Weights of a small mixture-of-experts language model, trained from scratch on English Wikipedia.
Size: 8 layers, vocabulary 50257.
Experts: 16 experts in each of 8 layers, 736 SwiGLU neurons an expert, a softmax router.
Training: a variant of Muon for the experts, 1155M tokens.
Below are experts of layer 5 (counted from 0) of a mixture-of-experts language model. Rows are named router (the router's row for the expert), gate (a neuron's input weights, with its number), up (a neuron's input weights, with its number) and show model dimensions 192-255. Each number is 50 + 15 x the weight over its row's rms, rounded and kept within 0 to 99.
After each expert's rows: a language model's description of what the expert responds to; "gets" lists some tokens that make up at least twice as much of what it gets as of all text. This comes from a sample of Wikipedia text that the model never trained on. Tokens count by the router's weight.

# expert 2
router:14 53 46 38 27 35 78 86 64 58 49 51 56 60 41 52 45 55 34 61 55 31 49 71 88 63 60 65 49 58 74 36 35 31 57 53 40 49 46 67 63 42 75 46 59 50 52 62 30 22 63 36 26 65 60 37 53 49 36 59 62 67 63 36
gate2:57 72 51 26 44 65 57 39 73 44 38 45 41 41 42 53 59 39 50 59 68 74 41 57 80 41 51 68 58 52 51 54 63 27 66 58 32 57 66 60 54 46 65 43 83 38 41 42 42 20 46 67 30 52 53 44 40 42 70 73 56 54 36 56
up2:50 40 19 10 57 46 36 65 43 43 45 54 57 59 52 42 68 65 18 31 29 15 64 60 48 47 60 23 59 59 51 47 45 37 56 57 42 33 67 26 27 65 27 54 26 45 66 34 60 59 50 26 65 19 35 40 17 59 51 41 58 47 37 58
gate3:62 38 34 42 73 39 36 47 40 53 39 43 40 58 47 61 67 53 49 64 48 31 77 48 54 47 74 66 71 37 38 37 43 64 38 80 30 38 33 25 12 38 50 42 30 65 51 46 42 57 23 49 36 51 55 42 72 36 62 68 26 38 50 76
up3:48 30 56 33 52 33 79 45 54 45 42 61 43 37 48 57 45 47 55 71 49 51 53 89 74 60 42 64 38 65 63 78 49 50 40 60 45 42 61 46 12 57 58 62 52 57 31 49 59 45 44 36 50 35 48 56 71 52 55 45 64 20 42 87
gate4:19 44 26 58 25 35 76 32 75 49 36 48 51 41 41 49 77 58 19 45 35 43 53 65 63 67 82 59 67 58 50 69 59 59 56 18 38 73 52 31 58 51 41 42 48 15 23 33 76 35 69 49 61 85 61 40 69 81 50 58 48 88 38 56
up4:76 37 79 40 47 64 14 40 45 46 43 52 53 53 50 42 51 55 44 52 58 52 49 55 43 43 35 28 30 67 47 33 37 36 28 55 45 43 57 59 33 69 27 70 44 74 44 52 42 48 24 50 57 40 36 63 36 46 42 74 28 74 74 62
gate5:63 39 53 61 68 57 55 42 30 32 68 37 39 45 37 58 34 51 54 50 62 46 44 59 68 47 52 56 40 45 64 45 62 30 53 63 50 60 52 70 65 65 32 45 56 34 37 59 44 45 58 44 78 41 38 43 53 72 46 50 58 64 64 65
up5:82 50 40 60 35 71 42 52 59 60 61 61 25 90 60 53 49 48 54 53 75 54 51 45 39 10 67 66 35 63 55 63 45 51 24 49 50 44 47 49 34 70 67 41 54 53 76 39 53 41 38 65 38 32 51 48 47 30 57 42 50 26 56 47
gate6:44 46 60 38 50 30 62 65 41 30 62 38 75 48 17 37 34 28 55 74 64 38 57 37 58 44 53 41 30 64 45 45 63 57 71 52 57 58 47 44 27 69 25 91 74 50 44 38 36 56 14 33 59 86 82 59 56 45 47 59 47 54 38 52
up6:46 40 44 78 42 75 53 34 59 50 65 45 49 40 60 50 45 47 61 44 44 42 64 52 74 71 39 37 79 42 66 49 50 53 48 38 22 52 18 49 50 23 68 41 53 88 55 74 55 31 54 34 38 52 35 73 55 49 41 82 62 49 64 40
gate7:82 40 28 48 41 28 48 62 69 79 55 56 45 59 59 56 56 62 42 33 17 30 50 45 46 57 34 49 51 77 02 38 51 49 34 42 74 64 51 27 41 88 47 70 62 49 55 83 20 42 47 48 25 47 48 29 82 67 38 68 55 12 63 52
up7:31 46 49 59 48 27 28 25 21 53 48 49 61 44 51 49 48 31 93 66 46 40 59 50 81 70 28 61 62 53 58 56 54 49 49 66 39 57 41 65 56 51 67 57 41 33 46 21 55 42 91 46 52 44 39 52 61 32 68 79 20 35 61 56
gate8:21 41 47 56 60 67 40 54 48 37 74 42 51 63 68 64 51 53 33 42 53 59 51 40 66 17 58 45 44 72 66 44 49 42 55 54 72 35 29 68 65 44 46 44 22 39 34 34 59 87 65 47 61 76 44 40 69 46 39 24 40 67 51 73
up8:46 25 30 36 52 54 72 49 14 55 54 47 41 43 58 44 45 28 73 54 41 50 78 59 41 68 47 56 63 30 32 67 33 42 50 57 43 42 45 25 69 29 54 42 50 70 16 65 63 51 52 45 56 84 59 63 23 43 61 55 63 31 40 19
gate9:60 24 73 37 71 54 89 38 35 49 32 35 52 13 46 59 34 60 68 38 91 58 41 89 49 24 65 61 60 58 37 71 45 46 65 80 43 22 46 62 39 50 40 67 99 52 89 51 44 68 41 38 57 63 26 51 50 54 50 49 57 19 56 36
up9:58 38 48 38 35 71 37 35 23 66 54 56 22 33 54 63 52 47 44 45 70 22 72 56 49 42 55 32 45 52 40 45 65 44 49 59 34 64 31 57 47 68 72 48 27 09 52 85 58 54 40 44 53 36 56 40 48 47 41 49 48 35 58 49
What it handles: Headings and year digits. Wikipedia section-heading markers like == and ===, paragraph breaks, sentence-final periods, and the leading 1 of years like 1905.
gets: "\n\n", "1", ".", "===", "==", " |"

# expert 11
router:64 72 19 44 24 54 37 42 39 27 64 32 42 41 54 31 34 34 75 34 28 75 39 41 51 28 52 30 88 50 62 59 47 50 48 52 26 55 40 53 45 46 34 27 33 36 59 24 31 57 28 33 46 38 49 52 41 48 49 62 56 39 29 40
gate2:32 71 49 50 49 15 50 57 55 57 52 56 34 58 49 43 26 30 53 39 64 36 63 37 29 57 58 69 72 59 56 41 55 42 63 39 68 52 48 51 51 43 71 56 54 59 71 66 47 55 57 53 48 29 62 83 59 58 47 64 72 38 48 49
up2:67 30 38 11 28 19 49 56 47 43 62 40 63 21 27 71 52 41 68 58 31 55 57 34 36 48 39 33 40 62 89 34 46 51 58 60 74 43 24 44 49 51 34 48 64 39 25 36 22 58 56 57 66 90 63 63 68 40 80 44 27 47 46 54
gate3:51 30 55 63 48 41 54 56 32 62 54 53 45 75 52 56 29 51 36 62 06 65 53 94 16 40 42 68 42 42 52 58 34 32 28 36 57 42 45 46 49 76 46 57 71 34 62 59 55 45 42 57 40 41 50 35 57 57 32 36 59 63 57 65
up3:70 49 56 74 74 29 46 55 40 44 46 78 53 68 36 29 47 49 51 60 49 40 71 69 62 44 44 50 64 53 37 75 38 35 58 52 48 36 44 19 65 58 60 35 27 51 65 40 38 53 64 68 57 49 51 33 59 58 51 67 68 33 14 35
gate4:49 66 50 55 33 56 52 48 72 44 49 52 43 69 61 40 53 07 72 23 51 28 48 50 62 46 61 56 49 51 52 79 66 55 56 40 33 73 49 64 11 46 49 39 52 70 55 46 49 71 51 56 33 76 59 53 44 49 55 32 54 54 41 81
up4:54 40 79 65 38 27 63 73 49 51 46 54 64 31 45 79 49 14 41 53 50 50 36 52 55 22 28 61 30 59 45 30 64 72 26 58 37 43 52 72 36 47 40 38 35 47 52 47 50 74 54 53 54 58 22 51 15 40 36 26 50 34 31 60
gate5:31 51 47 27 52 32 22 56 47 56 60 61 72 54 52 66 66 43 28 62 41 36 58 57 34 56 50 46 41 58 58 48 50 26 42 53 53 60 49 55 49 59 39 66 50 32 57 58 57 38 43 30 28 65 43 46 79 48 41 28 22 57 44 06
up5:49 84 65 34 34 59 49 39 53 27 57 61 46 71 34 62 40 53 50 40 46 42 43 76 59 31 17 58 47 26 34 53 62 54 64 39 67 22 67 61 81 42 57 39 50 53 31 78 33 74 48 67 45 67 51 40 37 61 34 41 37 45 61 30
gate6:65 47 33 17 23 76 21 48 44 95 50 46 24 56 99 49 45 30 30 41 55 44 72 45 69 61 33 58 41 44 34 43 53 63 58 71 46 67 54 48 83 76 68 61 44 66 35 28 38 43 38 47 58 47 65 52 38 42 57 40 75 58 68 69
up6:47 59 37 70 35 73 60 65 32 42 21 33 70 41 24 37 49 73 32 58 49 27 53 71 41 67 39 40 56 76 59 54 45 47 44 51 55 39 56 52 47 53 31 50 52 28 40 35 44 59 52 47 58 66 66 35 69 59 57 65 51 44 42 55
gate7:43 50 57 62 58 71 20 46 52 49 54 42 57 42 40 34 53 17 43 46 74 50 52 39 19 57 26 62 49 40 45 27 46 42 44 76 42 46 44 44 54 59 76 58 59 45 69 51 55 39 10 27 55 39 47 45 49 53 63 25 40 35 58 41
up7:45 45 53 59 30 70 49 64 62 46 40 56 68 45 52 51 31 72 73 56 80 30 50 81 63 44 44 66 39 48 50 27 46 77 39 39 42 52 41 49 54 53 56 66 44 29 28 37 47 35 47 41 41 43 44 50 35 31 59 69 68 62 63 48
gate8:35 61 47 71 71 59 36 19 78 44 54 46 58 58 51 64 39 59 62 37 41 58 56 48 49 48 17 51 90 53 30 64 43 50 47 41 22 65 17 72 47 73 61 73 56 64 30 37 45 53 59 43 36 32 41 57 81 36 82 51 43 35 55 54
up8:40 62 43 69 63 50 42 49 40 66 49 59 75 62 52 53 39 39 18 46 35 40 27 50 46 31 56 72 51 59 61 79 41 48 62 69 21 49 34 51 49 44 39 51 46 52 56 53 32 51 67 62 66 51 35 45 58 70 53 55 70 69 57 51
gate9:68 56 60 39 19 53 41 60 58 48 61 55 79 58 73 71 33 80 21 28 45 49 71 27 42 51 44 46 36 45 33 61 77 53 28 56 39 42 60 48 31 34 62 43 46 58 52 50 47 51 59 46 34 64 63 38 32 27 31 46 33 49 28 53
up9:55 71 23 37 47 32 65 34 52 27 40 44 53 34 54 47 70 24 85 41 33 29 61 71 63 35 37 62 63 54 51 52 42 51 44 56 46 19 40 62 47 28 46 47 57 43 48 41 45 77 54 72 33 52 71 23 62 48 50 23 57 43 52 40
What it handles: Infobox line breaks. Line breaks and list dashes opening infobox fields like - Region:, - Date(s):, Personal information, plus commas and digits within numbers and lists.
gets: "\n", "\n\n", ",", "2", " =", "- C"

# expert 3
router:57 34 65 39 51 54 31 39 47 57 80 62 51 34 50 52 45 57 38 67 55 48 54 47 47 61 55 79 57 48 39 50 56 64 56 48 73 56 51 56 56 64 59 65 58 77 72 68 64 69 52 44 76 56 64 40 48 46 39 52 32 47 67 54
gate2:30 72 55 46 35 35 48 40 44 52 46 46 42 57 53 39 47 63 52 73 51 35 09 36 42 41 49 30 49 37 61 53 33 24 51 56 27 74 23 48 55 65 53 42 60 67 49 50 63 51 46 14 49 61 48 53 22 73 68 54 44 59 62 49
up2:40 50 51 49 52 65 56 69 42 46 77 55 65 45 69 41 65 39 38 51 33 46 55 55 47 74 74 19 77 60 53 42 63 66 28 41 95 12 68 54 47 37 60 67 12 49 55 38 43 39 50 70 29 63 44 54 62 64 49 71 75 31 48 48
gate3:22 33 83 43 50 56 71 27 44 47 41 51 43 73 42 60 18 48 59 62 60 39 47 65 55 53 75 41 33 45 48 00 65 63 40 30 39 59 37 45 51 35 30 52 47 65 37 64 59 25 57 78 37 41 17 69 38 72 37 42 80 79 58 47
up3:35 36 63 37 31 44 31 38 44 74 64 46 62 63 51 42 66 50 52 43 39 71 46 48 54 39 43 65 77 52 44 75 48 39 55 64 46 54 41 44 55 52 37 56 48 47 33 50 39 45 43 55 52 41 48 55 45 57 44 57 28 67 61 55
gate4:59 42 36 58 55 42 58 33 46 63 73 34 52 43 23 31 37 76 66 63 37 00 35 69 46 43 54 68 58 39 62 63 59 60 54 37 38 58 77 45 20 63 57 39 19 62 62 36 71 75 57 68 41 42 82 64 53 70 65 49 53 72 62 54
up4:33 32 69 49 24 32 59 55 48 72 53 68 46 53 69 78 49 67 41 86 52 50 38 59 31 50 35 67 63 57 53 41 51 51 54 60 55 66 21 55 57 73 23 61 72 45 40 35 75 23 33 83 61 21 67 36 35 28 42 55 64 45 47 71
gate5:29 35 68 51 77 55 62 50 26 42 13 50 44 51 34 70 26 55 62 61 48 54 30 48 62 69 26 24 35 53 39 62 72 57 58 44 41 52 59 53 43 53 74 30 30 32 37 32 64 44 49 50 61 73 26 56 47 49 43 41 52 44 58 62
up5:35 52 35 54 75 52 44 34 57 69 52 36 76 45 40 53 58 42 70 80 63 41 60 30 28 49 48 65 58 31 69 44 38 30 48 41 62 26 81 70 42 44 59 66 79 22 55 54 09 70 60 33 53 35 27 56 23 39 56 64 56 44 68 63
gate6:51 70 39 48 52 35 52 60 62 68 50 49 16 72 52 52 32 38 50 30 48 54 71 41 62 30 55 53 35 47 30 60 31 43 47 43 62 64 59 59 48 28 69 61 66 47 49 45 55 63 75 70 76 32 28 54 50 72 31 78 64 41 43 40
up6:55 57 29 51 28 47 53 51 40 58 37 52 14 25 36 27 56 55 76 54 32 40 59 32 58 77 66 45 63 59 45 29 51 66 58 52 35 70 42 51 78 27 81 46 55 25 38 50 59 60 34 60 55 61 64 50 58 52 68 45 49 47 42 58
gate7:59 73 76 46 47 51 68 49 45 44 54 88 65 36 60 45 42 90 54 76 59 47 48 53 31 27 58 60 63 37 69 40 62 73 33 48 80 50 45 68 55 47 20 71 31 41 39 35 47 64 66 32 36 57 21 33 89 49 28 38 49 40 51 56
up7:31 61 62 56 39 43 46 71 32 47 32 50 60 71 62 51 27 51 31 61 33 37 70 51 43 55 34 31 33 47 58 28 57 41 70 36 64 39 36 68 31 68 38 75 47 42 53 45 38 41 58 27 40 34 15 57 60 35 86 52 46 33 13 50
gate8:37 14 50 60 81 42 52 56 38 38 68 58 49 49 70 55 57 36 55 21 45 25 74 51 67 35 45 61 45 43 92 55 55 51 40 44 53 69 67 25 47 39 06 48 52 16 57 57 62 56 40 50 46 39 49 57 49 40 38 60 47 57 47 50
up8:45 43 53 73 81 44 50 47 63 49 42 52 21 43 61 60 66 42 42 30 23 42 74 65 40 21 27 53 56 64 76 29 41 68 58 47 44 66 65 69 69 58 18 59 49 65 45 94 57 55 42 65 33 41 61 74 44 62 55 66 60 50 37 70
gate9:45 60 17 61 59 37 44 60 48 38 40 44 86 24 42 43 27 49 87 41 56 59 42 53 57 62 54 69 48 53 77 47 53 26 35 31 66 70 71 71 53 56 76 54 27 43 57 67 38 68 69 79 65 48 75 37 25 50 38 58 66 48 68 27
up9:37 57 61 63 64 37 55 19 50 55 27 62 40 45 42 56 53 55 32 62 60 55 63 18 66 20 45 48 47 60 40 69 51 61 54 63 69 44 70 42 58 41 40 50 65 65 56 47 35 41 55 37 81 40 33 56 48 82 42 79 60 72 48 40
What it handles: Verbs and connectives. Auxiliary and linking verbs, conjunctions and relative words in running prose, such as are, is, were, can be, which, and.
gets: " and", " was", " is", ",", " to", " were"

# expert 9
router:45 55 44 78 42 59 50 67 68 31 41 54 71 52 51 33 31 75 53 66 59 13 45 54 53 38 69 35 35 52 01 63 42 25 55 51 48 44 47 56 73 61 74 45 67 37 29 59 30 35 50 49 50 55 73 41 45 60 67 60 51 39 55 58
gate2:45 43 66 43 64 55 54 52 39 65 91 28 68 66 33 33 82 65 44 54 65 69 73 25 77 55 67 51 46 55 29 52 49 34 43 39 53 77 58 44 50 68 53 49 52 25 45 87 46 24 53 34 42 44 50 66 69 34 28 55 35 60 61 44
up2:38 47 71 39 52 70 76 45 34 75 37 34 50 33 40 20 43 58 57 47 29 36 66 71 50 77 25 70 52 55 43 66 51 46 56 28 47 47 57 67 35 50 46 85 56 50 51 63 64 56 47 82 67 54 44 65 55 40 34 32 57 55 69 30
gate3:39 60 51 69 68 53 31 44 35 52 67 48 64 69 31 37 76 25 64 56 34 72 47 92 40 54 43 55 18 18 80 44 38 79 66 61 61 75 54 40 63 31 48 47 43 58 32 33 23 66 36 21 61 70 90 58 43 49 43 65 72 67 56 56
up3:48 39 63 41 70 61 68 55 61 45 31 62 30 40 65 52 31 60 37 77 49 45 66 51 62 53 58 59 53 50 38 50 44 59 57 58 46 18 35 46 31 54 38 44 58 48 33 45 41 56 49 76 29 56 62 50 58 43 64 47 59 30 37 47
gate4:63 23 37 38 56 37 54 76 47 30 29 60 28 35 62 60 34 70 21 50 23 62 68 83 81 46 57 60 54 32 35 44 68 62 55 50 50 56 46 57 45 27 54 33 50 29 37 59 22 66 76 32 45 52 44 51 48 31 83 51 39 44 45 51
up4:78 59 69 46 48 51 42 30 65 73 55 71 60 49 51 58 78 41 44 55 39 21 52 53 27 60 28 51 50 53 99 35 33 54 43 53 43 35 74 38 60 70 37 52 93 43 73 61 61 47 61 51 43 28 58 40 44 35 64 73 67 53 73 60
gate5:51 57 68 67 64 49 65 50 49 36 50 37 64 27 39 76 41 52 58 79 64 48 54 42 69 41 49 57 41 47 51 54 65 53 64 43 79 38 35 55 59 40 62 75 18 58 60 47 44 31 82 36 19 46 65 40 52 24 52 58 67 60 52 57
up5:58 41 58 22 52 62 40 51 49 62 42 57 28 44 61 40 55 46 47 70 48 59 67 67 45 34 39 44 24 15 65 40 48 46 36 43 35 50 54 39 46 80 51 65 61 41 46 84 47 57 26 36 55 50 39 57 26 59 58 49 26 31 27 30
gate6:13 48 52 64 48 37 77 52 47 42 47 44 43 68 55 59 53 46 86 55 47 56 34 44 53 84 28 48 55 50 35 40 60 50 52 53 66 47 52 68 53 41 19 59 75 55 58 21 47 44 64 57 55 44 37 67 42 39 36 26 53 41 35 64
up6:30 49 52 75 48 38 56 52 32 47 38 45 61 30 32 67 37 36 51 52 46 42 35 41 41 65 48 76 59 42 68 55 52 36 67 39 55 75 42 52 44 45 28 52 55 61 46 58 41 46 57 31 50 77 13 48 37 54 63 37 41 68 47 54
gate7:60 53 51 73 77 64 34 61 52 39 48 62 52 49 45 68 65 49 42 26 47 39 65 30 30 57 49 18 61 34 52 53 64 48 62 51 46 48 25 69 52 52 45 20 48 44 00 49 57 33 45 49 64 49 36 37 30 25 45 33 65 35 39 48
up7:47 50 99 34 47 50 51 36 47 39 48 48 62 49 28 53 34 59 53 67 49 68 62 51 35 35 52 50 50 46 23 65 39 58 40 52 17 49 47 54 54 53 45 41 52 58 30 45 56 60 42 37 54 35 69 43 50 86 47 61 35 37 41 42
gate8:80 61 59 68 51 47 47 65 57 71 63 51 23 54 44 43 57 73 67 55 44 35 69 43 54 45 58 69 72 37 41 31 77 56 69 54 68 60 49 54 46 68 50 55 54 49 49 51 49 79 61 45 64 48 35 30 31 48 21 44 33 76 60 70
up8:58 27 58 98 72 45 49 80 43 64 27 42 50 58 53 62 50 52 45 34 49 69 81 37 60 52 61 45 53 77 33 42 65 54 71 42 78 33 46 80 66 56 54 72 53 62 50 46 50 65 37 48 62 22 49 35 66 43 55 66 31 50 45 75
gate9:20 44 43 44 48 65 58 73 36 37 43 60 42 59 66 39 51 44 41 68 49 62 59 25 54 30 21 50 27 37 55 36 65 38 28 35 74 54 63 58 38 72 60 47 62 65 36 53 54 71 25 51 56 50 56 30 18 56 41 52 62 43 27 70
up9:24 55 70 31 20 60 63 58 56 64 81 60 46 46 74 75 36 52 69 81 45 50 52 33 29 45 29 39 74 96 39 70 63 43 43 44 54 69 56 39 46 36 50 60 25 57 42 43 52 56 76 68 45 46 47 66 54 52 34 43 59 56 46 45
What it handles: Name starts in lists. First letters of names and country codes in table cells and list items, as in tennis draws and cast lists (| GBR, - R, G), plus line breaks.
gets: "\n", " |", " K", " G", " S", " H"

# expert 5
router:57 58 34 45 48 45 77 49 71 55 75 37 73 28 43 64 66 39 66 68 40 50 81 72 34 53 86 21 45 51 50 57 51 47 52 46 82 43 63 40 33 41 26 43 55 22 47 33 61 49 70 44 31 53 42 18 47 85 45 27 52 30 45 38
gate2:40 53 48 64 81 30 44 66 46 60 73 63 22 57 69 43 55 39 29 73 63 39 37 53 39 59 56 41 42 33 52 59 30 44 24 31 68 62 47 44 54 37 33 62 39 73 53 38 31 45 48 77 63 48 47 45 56 48 47 40 67 48 43 13
up2:65 48 51 27 53 48 38 32 63 47 58 63 49 23 65 58 61 60 77 69 52 41 43 46 37 63 37 49 46 47 37 42 48 44 46 69 46 86 61 59 36 50 39 40 21 26 64 29 62 37 36 58 39 56 58 59 44 45 48 67 27 45 69 46
gate3:47 47 37 39 73 48 40 50 59 49 66 64 63 87 60 16 24 39 54 45 44 43 55 44 57 41 53 46 66 52 57 32 13 56 56 49 41 45 64 28 66 35 41 54 40 37 32 91 56 69 44 23 54 45 72 63 53 45 70 48 28 39 53 61
up3:62 42 68 48 39 65 52 55 29 44 46 34 23 28 49 47 38 41 26 47 58 00 36 34 42 43 44 42 50 47 38 20 51 42 32 45 45 33 77 53 53 88 53 40 44 50 43 56 53 42 46 40 53 73 50 66 52 58 24 49 43 12 36 71
gate4:42 56 40 48 46 56 58 71 70 23 59 68 67 32 63 62 47 46 53 51 32 24 67 86 28 37 60 34 40 49 42 51 29 48 36 45 36 72 31 29 66 48 47 33 26 73 57 68 34 30 52 60 62 83 32 58 48 75 62 33 84 50 39 24
up4:55 41 74 54 34 50 68 49 63 39 79 52 45 50 35 31 56 36 49 31 80 55 65 69 49 60 63 21 41 48 54 68 47 33 37 53 81 22 34 16 24 60 47 53 42 56 57 59 34 37 43 53 26 42 07 35 39 48 48 37 60 48 27 39
gate5:59 50 21 48 66 82 47 46 09 36 47 57 59 32 40 63 28 42 48 48 06 45 30 57 73 45 68 52 52 68 65 72 34 53 45 48 64 35 47 70 30 68 60 38 40 68 59 65 56 60 50 60 46 50 43 50 52 48 41 60 59 45 55 44
up5:72 29 46 57 45 84 49 38 22 00 69 46 47 35 37 34 50 32 68 54 45 70 49 44 46 00 72 50 48 60 29 54 52 51 66 70 57 49 41 58 89 45 40 42 66 50 51 59 53 60 31 31 23 46 63 49 46 63 58 49 45 70 51 46
gate6:55 29 69 43 43 47 66 56 35 64 83 62 43 36 71 57 26 43 44 50 66 45 50 47 21 31 66 33 36 60 34 50 23 28 51 55 54 58 40 81 56 24 36 44 65 13 63 58 77 84 43 30 50 62 70 55 67 40 43 63 43 63 41 52
up6:40 33 48 63 63 43 53 65 47 61 33 50 57 63 12 27 51 74 67 30 35 61 25 41 46 27 73 67 64 34 59 28 53 58 43 57 51 37 68 59 23 82 53 62 33 28 59 71 24 41 67 43 43 44 39 28 67 49 52 56 60 71 55 43
gate7:39 48 61 54 68 59 30 71 52 57 66 44 68 43 72 60 46 52 55 21 45 35 73 49 53 45 52 11 45 52 63 44 51 27 58 52 70 63 75 88 44 47 79 45 44 54 64 54 36 41 49 45 50 41 46 41 54 33 69 56 46 42 36 53
up7:39 39 39 64 57 41 31 37 50 42 52 25 21 57 66 65 36 38 35 48 30 64 43 55 54 43 48 60 42 71 31 49 52 44 72 38 80 59 34 33 70 66 67 63 57 57 35 59 51 43 64 29 66 27 82 60 58 73 46 62 60 52 75 76
gate8:72 43 53 41 51 49 44 89 30 33 59 49 68 62 43 59 62 41 66 56 67 30 69 41 40 23 53 58 58 10 49 48 71 39 49 62 67 55 75 36 49 41 56 40 60 24 56 43 57 67 57 46 62 45 57 58 46 29 54 59 43 26 47 83
up8:38 23 18 30 43 78 55 46 40 69 45 56 33 29 72 60 58 61 43 39 67 53 22 41 52 81 54 35 51 30 62 60 41 36 84 59 22 51 70 56 60 48 62 42 52 50 67 65 75 36 57 42 59 83 53 46 34 51 36 49 54 62 45 49
gate9:46 56 63 59 61 56 68 50 63 46 58 40 64 70 76 43 49 09 89 63 43 40 62 54 33 32 59 74 64 39 63 22 66 32 50 44 37 49 66 57 86 50 59 65 66 66 75 51 40 55 31 60 39 54 73 27 58 56 64 43 36 42 39 48
up9:70 58 47 30 55 43 62 42 44 62 81 50 40 44 58 53 70 69 40 26 41 60 42 55 58 76 48 28 32 52 59 60 36 83 54 62 79 64 64 28 68 68 34 22 37 40 40 77 60 32 20 36 64 67 27 51 43 00 54 44 66 45 58 46
What it handles: Digits and name fragments. Digit pieces inside numbers, dates, coordinates and table scores, plus accented mid-word pieces of Slavic and other foreign surnames (Š, č, aj).
gets: "2", "0", "3", "6", "1", "4"

# expert 4
router:70 29 66 55 51 72 60 37 48 40 58 83 72 51 45 56 33 44 63 49 18 55 54 27 56 56 41 53 38 45 63 28 46 36 37 77 62 60 50 40 45 37 62 61 73 53 54 56 47 31 62 68 42 53 44 51 69 81 50 52 49 77 54 75
gate2:71 67 67 21 42 46 57 57 41 54 42 47 27 66 53 49 79 38 71 58 66 51 60 58 59 66 49 46 54 36 48 62 46 82 56 47 60 22 36 39 60 72 36 52 34 32 26 44 44 45 46 40 97 28 40 61 36 65 57 45 36 52 41 65
up2:36 29 63 54 38 60 54 61 46 42 26 75 47 69 35 37 33 70 41 64 25 49 42 54 35 52 57 35 39 54 51 22 46 20 57 66 67 40 56 69 53 12 65 43 46 52 42 48 42 62 41 42 25 56 60 47 56 64 42 56 72 50 49 44
gate3:59 62 34 62 45 53 58 37 58 48 64 63 40 62 45 49 75 62 59 42 32 46 64 54 70 46 49 48 42 78 32 23 54 47 41 53 40 01 82 35 16 41 33 37 72 24 46 19 56 64 68 42 65 39 45 74 55 57 56 49 59 42 45 42
up3:36 46 44 64 58 41 37 41 50 58 83 65 43 35 34 57 67 46 51 56 41 70 44 36 69 63 41 58 53 37 31 30 63 49 35 36 54 50 53 45 68 33 58 53 47 85 62 50 27 38 81 77 51 60 29 50 43 53 50 65 49 44 51 79
gate4:39 39 59 32 60 68 61 51 41 34 56 59 42 47 43 26 80 53 56 42 56 80 43 67 75 42 29 87 52 52 50 74 36 34 21 39 42 13 29 48 58 67 53 41 67 44 51 59 43 52 63 43 39 63 25 70 68 25 46 68 45 70 64 31
up4:39 82 69 62 61 45 40 88 59 55 49 45 52 37 62 58 59 68 37 60 55 67 58 34 56 11 46 22 59 40 68 51 73 54 58 50 60 47 49 38 44 62 82 69 41 32 54 56 64 37 45 39 65 54 55 38 41 22 55 54 73 41 61 43
gate5:15 74 50 56 67 52 46 44 45 21 48 51 35 43 55 46 43 50 20 74 59 63 26 42 47 39 40 37 48 48 68 58 58 43 61 47 58 43 55 48 55 90 69 73 51 27 64 56 49 66 88 70 51 22 37 23 48 58 59 30 38 59 35 54
up5:83 05 51 42 47 56 61 47 49 63 51 56 74 72 52 50 62 55 47 52 36 46 61 42 59 48 46 52 46 39 28 23 43 43 44 46 46 61 65 66 68 24 23 58 31 48 45 37 18 25 17 16 38 85 53 75 84 50 48 47 64 77 52 44
gate6:20 57 36 61 31 58 70 57 56 56 52 52 58 46 43 40 48 78 62 36 31 45 49 53 39 62 21 53 46 24 44 51 60 48 60 81 64 53 70 54 46 54 04 46 08 62 59 73 35 64 35 35 63 71 35 46 57 56 37 82 72 44 76 40
up6:49 39 29 63 73 49 74 59 32 51 71 38 59 64 24 67 51 52 49 23 47 52 64 46 56 66 65 61 49 61 37 52 51 40 58 25 51 25 55 53 46 52 38 15 51 46 68 62 74 47 71 57 62 62 39 36 44 68 27 33 71 36 26 37
gate7:78 39 64 27 44 23 63 54 09 41 56 44 35 44 67 66 67 63 33 58 70 50 70 23 63 80 54 42 32 69 47 54 55 55 77 12 74 56 80 64 43 56 58 49 43 43 69 53 84 31 53 47 50 46 77 58 55 61 44 54 67 47 72 22
up7:42 49 35 37 37 33 49 66 51 40 58 44 72 54 40 69 29 51 34 59 36 46 48 55 46 55 46 41 32 66 37 35 72 44 78 46 44 57 49 52 49 42 59 55 75 30 38 47 41 47 54 33 42 12 70 68 61 50 67 42 44 42 69 47
gate8:50 43 58 37 45 54 21 89 52 50 41 48 42 61 52 49 82 40 60 49 26 68 46 27 57 35 61 97 45 43 33 56 55 61 91 62 79 57 49 73 65 53 35 36 40 57 82 57 31 59 25 55 16 64 74 26 73 31 64 59 55 47 49 80
up8:34 69 30 22 26 80 29 42 61 44 38 53 56 62 29 59 51 49 50 51 23 53 60 32 34 50 43 80 60 25 64 60 50 71 46 42 31 52 34 46 51 86 42 70 45 37 61 51 76 37 41 46 60 66 51 48 50 15 55 59 45 44 64 49
gate9:68 63 64 69 35 44 49 64 59 55 47 65 53 64 58 48 46 55 34 52 53 33 58 36 25 54 45 55 37 73 49 35 62 61 21 37 23 46 60 22 43 83 17 43 45 65 49 58 65 58 33 48 59 59 61 41 43 35 50 49 26 55 44 91
up9:38 57 59 66 48 41 48 41 40 72 44 45 59 54 57 32 57 61 44 31 58 38 68 54 49 32 72 56 59 54 47 42 49 66 63 48 27 38 43 71 49 41 64 43 57 32 56 65 64 80 57 61 29 46 40 61 62 36 48 56 23 43 17 70
What it handles: Table and list separators. Separators in tables, lists and infobox lines, such as |, en dashes, decimal points, commas and line breaks between numbers and entries.
gets: " | ", "–", " ", ".", "| ", ", "